{
  "n_layer": 13,
  "d_model": 384,
  "d_expert": 64,
  "d_shared_expert": 128,
  "activation": "geglu",
  "routed_scale": 2.0,
  "init_std_router": 0.0209,
  "vocab_size": 50257,
  "norm_eps": 1e-06,
  "train_tokens": 368200000,
  "steps": 5619,
  "dataset": "wikipedia_en"
}
Below are experts of layer 2 (counted from 0) of a mixture-of-experts language model. Rows are named router (the router's row for the expert), gate (a neuron's input weights, with its number), up (a neuron's input weights, with its number), down (a neuron's output weights, with its number) and show model dimensions 256-287. Each number is 128 + 24 x the weight over its row's rms, rounded and kept within 0 to 255. Numbers have three digits each.
Before each expert's rows: "gets" lists some tokens that make up at least twice as much of what it gets as of all text. This comes from a sample of Wikipedia text that the model never trained on. Tokens count by the router's weight.

# expert 16
gets: " in", " to", " In", " on", " at", "In"
router:129131116137092105112106125141128150168140111120122139137137125145141109109097130120126124151101
gate0:113124143115146104129118177120103129130079114120091134136105173114091130126134149127159168127148
up0:122130178103129102085125136135116118100096115127175131113144116100149115082107122130129110105139
down0:134131130120128147173133170137139173124099092145091134112153114102101094096131132117131133119142
gate1:130087129110108116114144181085121182088110154149160115166169133180149147112113184144154132136148
up1:152121108147118137132098161156059138126137133150131137079129154172131116100097097111126073090097
down1:154102125139151140149120126112145142181116110145148117101105102141097095115114124156111157137100

# expert 39
gets: " was", " is", " also", " has", " were", " had"
router:119139139128135086149125188117142111124158100129134168128124132114139120096098087125119108144109
gate0:093132149117072132152139093092095109118157071105112134132140185161127138137147164116097164160113
up0:081105090096090157138103111152121064158134081087130121164122140127148105153136124108094154118149
down0:142135123102106090158144133140143078157104117103134080125155092094158117131093108162156115188171
gate1:129058135159153151132173128183119126104115135117128094138136108108116129150131104120091104128123
up1:156168151085139148151131094128107136112114129160113135076167071186127132142158103116112132125117
down1:158151123098125136165168104138123100144185155118172147076134108070109163130158118113118123147154

# expert 19
gets: ".", "\n", ").", "\".", ")", ".\""
router:134127148141129130158106105145126167111123123130124119134097116112171085128114140123119131104168
gate0:151121145100136141131146107142112164119083099099098140181145132118122109162129144135127106142126
up0:115137147151144151133136096126108142153127104122129135159110093143116118122148131131162088168130
down0:138139106154096133125109070121171137144088185132121159139124116075170152148147081126137159176132
gate1:102140129128116106129140125154112108154099157170084120116147145161162109116099143124123092084133
up1:104147110109122150140133137146145134106131098124095122181132171135073097106086134147128133113140
down1:123131132135168129130135190142111113142156100110128132162134117135117105141078131172146131154145

# expert 1
gets: " |", ":", ";", " —;", " –", " -"
router:138138089144141122136135113136120153048130135120117122132082120126121149107112087130114112135152
gate0:093120156114126150102169158126115144133138128112128119160155117122117165100095133113120102122128
up0:085127130089114164135140129150091146143123096135155163134105106146139140121136167151121092087105
down0:109107143144167097161144145138073148098152118085111136141163117134152154083129116157141100108156
gate1:160085143149147144120109120124101104124099140162108153142132140110139129112113122148138134131138
up1:136133118120107112122142193112203089129114148169116140137156161137147084165089124122086139132138
down1:108142156177176108156115128157105127120121151149117103153128097135124148122108130135092117120115

# expert 32
gets: "\n", ".", "\n ", "==", ").", "\"."
router:138133149089144100153126200126111129091147119106114143141154124126128150099163147121161096159156
gate0:076141178091125108142140154125137137131108142128116139077112133147130061064092127110127141111137
up0:131135126138135119117167108136104091118096118093112128169129126199122105081112078133142151108129
down0:141166130112115113103130157146138104151151116120089139147138089162142145140137101147136115113108
gate1:131169132124157106122177103131139144116148145121096137121142132165152175155144123121139099151102
up1:077123112071164138138119135113133075085086143138129158127098112160134106112145124117111163095117
down1:112141133150137140131122110127106132151118157150133149133050111108128113146116170083116131138115

# expert 24
gets: "|", " |", "-", ";", " Succeeded"
router:130129080111150136126136120129140128119130109131124135143166131116109131151103083117106102151118
gate0:126116102145085144105122154116131135097141146145099148095132140138126123101148132122103130156129
up0:125079120110144138114117142127125151111123129121139110172111109122133092168066144120082131138143
down0:138129106143136180132090144109130112134141106121083088157121078145098157151143178115158117134161
gate1:114130075097118114107139076118126105119126133112077116146133122129088168165136135157121133122131
up1:124157124093133130102093153113169117111087132100132118139102102083145129075177115133116137128113
down1:140147132157149155121126118133128145161089133137120144130197149140120120183143102134114140137127

# expert 34
gets: "\n", "==", "===", "=", "|", " Born"
router:131122160112145123084111138106123126069132119125120117123135111136085142149126163128131162085157
gate0:125129152120116120109168126121151125110081130170090157098105149154156145137083151136153070120151
up0:140173136107140117109073100155112108134123113112173129113154125133128133095135148135111153114101
down0:119118090142140077155161133117091145112128054144151126084116182183152095100128140070161106105117
gate1:130101104111145123124151146116103081108122140100113137127134107077098159158150130113134074136139
up1:142105113134109122157144172162118097189083126143114121117150112152125161154110139107128152146113
down1:164105110121133165136141127141158138111159143159127087133135138111128148105128149069091144134138

# expert 38
gets: " was", " is", " were", " are", " be", " a"
router:096137128158137111160120208134133135108151121141131139155175130132123109099098148141109139139099
gate0:127105040121137096184148124120144155110159118134137148124110157153156117132157143120135131169123
up0:112127102130124162094116120119119116130108118113125090131107078138119108098092121098113139095151
down0:099117162120133123117147153138117123081123139099177128147111148126118101123108129120115106121103
gate1:126118119138125145114129108128142132116135138105145123171162156117136146141172147125119169149124
up1:152129138148140130120149145145137116191096098145086119169128112102129148148139098171135113149153
down1:085060093128122101115158101094119093125150158111121131144149127127131148140173130162156155149118

# expert 2
gets: "\n", "==", "===", " ==", " ===", "===="
router:142128147091114149128133114118116158171143102136138157143128120117124124131147090129116098107130
gate0:126128115143126142147168130139128145112162128121146164121160159109140093165123172121146073131148
up0:135110108096151099099150140108087152144141119176129155102136117143154127127120167118155121126114
down0:143139104078160120133139105087148145131059116114114122137133119076124158086133090111126126130159
gate1:096164124113114147112156143138092146179090125123167151099138103125112105149128168184132125128149
up1:172128144129139127176100135109137133105125133149147091162159180123102131103125154132162163073126
down1:120108143119148171100141090098124155088149119109150149137137110116138152151118137143118121149068

# expert 22
gets: " 1", " 2", " 0", " 3", " 4", " 5"
router:136133086136124167157176124137133135171126151074104119100131132176137142118148161135132136076101
gate0:126156180089131154132130152130115150142135115151133166150136084154106112150129102138157058118113
up0:121107130111143101160160152094123145132162151124165136124114070131098105121148135127115095158152
down0:098104125120138152133119131122120107182134123121140163102097124135105122153120123134133110097136
gate1:141103134099178134187132127120121090135111132164143124129178164152123126128102108147139130127114
up1:140097137146168119171152120137128167115154118112121149075159135119147123190146149120105096106139
down1:129119158093157154096083117157126156133178124094132108135150116131179100121122090125107128125157

# expert 11
gets: " in", " to", " on", " with", " as", " that"
router:093129128141106118129118114144129141165113190119126129141104100133168121113120098127154105147098
gate0:172145147153098118164125101134149148131129168147130106112161124126130116115066119169147131121109
up0:147087115155117159148117132141134105126128124125076116162129111130130160150076145112120149057140
down0:108151148120096144122134177111087124081158134101065145136118146112156132188099166120126157120113
gate1:103112132111064161113124135108119111131138128128123122139132136130186118127115110107130104073163
up1:141150086115186110124103117101125117120106176086183133152153122128117109125142129134114143074113
down1:124139091104101115127088170135137167126095096104135119152109122143101111076176084129136151092124

# expert 33
gets: ")", ",", "\"", " ", "),", "}"
router:110121106125146092152130100137123105165142122111110127095166141112141125125090151164119159067111
gate0:084112156108131181144111099129158124127122051134123123102163147134137141139133119105102147103124
up0:080145192115168159137136133132077142115134116090166127151120175156106120129141123104112117113167
down0:137139080128111121126096165170131096137141133131095157138168188117133146107158104159136108128087
gate1:111090156165141156111128167146125147118123136165124145098157203083087126084140114116120145118153
up1:145103134158117148117098168142117127114075155144113091109127136169085156149211170146140136102116
down1:121110134124128163118116154120148134127154102141106119127115108093141140109134094128089120122137

# expert 0
gets: " (", ".", "-", ":", "–", " \""
router:142131143155111121140135109131144149127131126140125108143106124117140132136133113136190140125155
gate0:102122140128134138106077138116118135142149097178110114109148084172120187120153143133123137115145
up0:131114127113108127142129131090108095107162137096113104163128170121142124171135124092124147131117
down0:159100137153042083128133106153083129174112139111107111135086114120153140107147098151128122152116
gate1:093133138077129128126110125128112118124144134096147099147192142098167136085141118177093194102124
up1:112147089082135102161159094148155140151114131114136117140158158125154112094096138095121154065085
down1:148117134091135107124148109105162135083163112135126100132115144135107077128144140126076126135126

# expert 28
gets: ",", " of", " to", " in", " for", " by"
router:135136134130148116112118083124115126143157108138122133140100134102079126125076099100144110147115
gate0:129139160121157092135116084113134119142164142122124122107082142124140172143139065146106124096153
up0:118140121175084087157117128112087142114136144150125132126081151140119118134115165136116113107167
down0:100144144106108151126155111144124103153176080205086145131123146120171135147099128130135150119125
gate1:137141141151151131108118125113100131131123111147152133124183121139119145137138120128106119113117
up1:127135124087142131132112130143160114118088161092117111149123128107163137167117119110088162144150
down1:149130147113138094180116125133116149142148155135120135164090110115131131119087148142139142136143

# expert 17
gets: " ", "=", " a", " that", " =", ":"
router:136136166152141110172119093116134127150136200102128086160154111132136139145153172122095131111162
gate0:121124158159107090120115127113121161144130132063137128121132149138084144084110101102125134112115
up0:093122158116125124117096125109102124185111153156139086143138091108124111156170137148121120103143
down0:081083127176133046185106109065149102200119098100121126107128148146102138132089112079139082113145
gate1:098079124147126123149114146145062126122098128141130124134141130161133123143147131147145112170130
up1:135129120130127182149166184109051114087142128070103127111105123144136094070101138098096147147109
down1:135169092103138131110149131149098122119100128083120155166185121158167138108136157106111111112073

# expert 4
gets: " to", " for", " of", "'s", " States", " United"
router:115124130160095098106132098133130122148105105160110102139168130133132159123141156122140100146137
gate0:139104067109096081086154133132131149099100162127115109158116135149135128119104126156142143087102
up0:127152143138118091083169119155189107116165134116107094149122153168146150081111151100148144125136
down0:127140066115147117099133113146121130096178123153134162131113132126144147129139126149154137121138
gate1:098152119145165138155165138161142126131117102099099093141100113086110134132154123100097143092074
up1:147151115115100123148090178138112134095106146159109144142103136127127149109146143111104202144098
down1:154127111182150137147142110097132160088149145136118118103133105129166138097107100119178139134117

# expert 8
gets: "1", "2", "0", "3", "5", "4"
router:142143111130150124080115108131135133126122127174097122075085141160120121115083148096127142132112
gate0:138092099114130136121142154120118116125168144122107113114093151144124102139122094141154172105111
up0:151189082141111118136110140126124163136133115131094093136144154157101144156156089126143134073119
down0:148137143119143132115118136135112100153096146083077143124149147104129144123158149176096126141156
gate1:115138109124120069121120142117140140077129157103102118146120147143152109185148083135102158160116
up1:098168129145094153140110173108146089142110091151134148106145142139150132130129150116145139103105
down1:162119068114155120090084130136151092161129099147106138164108095119137118097110141140168157102122

# expert 29
gets: " |", "1", "2", "0", "000", "3"
router:150133137098128107095100109118113073118107122137099130086083139130164114122142143124134096102105
gate0:139171157128136128157116113112140139097113097163196159088087121115112165149116076094105119081152
up0:150140208117102131108149140119095106130114098148161125105131133112138112088112117150121111110115
down0:106154104099134130093100136102144109164092149181150169155103078203113091121155140114132127146108
gate1:130068122119135156118146114150130120159101119087118119152150144167170079123092116128144144115147
up1:101159125113147114149138153131130143159151123073130119184163106132154143144151151116094114138122
down1:125155155133157094178144108134094165130062131093133134116146153152133116139150143099127133173135

# expert 37
gets: " a", " the", " an", "'s", " his", " one"
router:146136145106144128088164117144176129124071103137134142118144150134087123145111158155114106115099
gate0:054095142129118127147153162137130103143105145125087110129114118141126123140126113113123135156112
up0:111141115123147111142144090089131100090100087091123100123124130138117105104163119152151141163106
down0:089100146116148132144125147080144159134109115069155147158114086137115194126135138126095128142110
gate1:154113138138159087120153119142161166156119139077136122098107090128119130173071129148096159144102
up1:119106116168118112108141087131116168115102142153162138138146137145153142154118135137124148090138
down1:136115149120116159113156133107100128148090166141108127153125134161124102124101138117133152136084

# expert 9
gets: " and", "-", "–", " as", " or", "/"
router:144131098152081122146126137127158094123105161149111086098111104111106141122152127147198209105103
gate0:164103122129118148129146145148104135122100056112143154118145120187134135122156114130151164130156
up0:099146084114160139121140152121115117151115095139183143104126135126160106120098128157137138141110
down0:111127095151080108117136095154107119125113149172147125113112128117123082114130121095185133083146
gate1:136113139153127142149152144111132139114111154129151117132113092108116122155122124108173167058139
up1:143131150109140171120137154095137139105121105156132187074127125126136107111127171123162110124086
down1:169157120111127126115131143113131143091118103092155103065149105131124142118151178107108114132116

# expert 36
gets: " 1", " 2", " 0", " ", " 3", " 4"
router:142138108156125146194143167138119067149107116101119111092078125185129116100128160094102124053126
gate0:153124130132159114126098169101090096114113109086104105100070142192130114123159157135155142093152
up0:148146155130127103098111127104125099088138154111098133096093145164133150117136157133130124128140
down0:114127111075148120153108131133112153147135124128138130158185137063122116164150085149169132130166
gate1:112121077138119116099080122169152130095118162124100123103155180130114127116101122127113133113145
up1:132124154159114145112111117127101144112139084101130172123137136131113129147136112104121161146146
down1:150126116109110099120133111123140152136179167099126142103083126127154146094119126137127145129209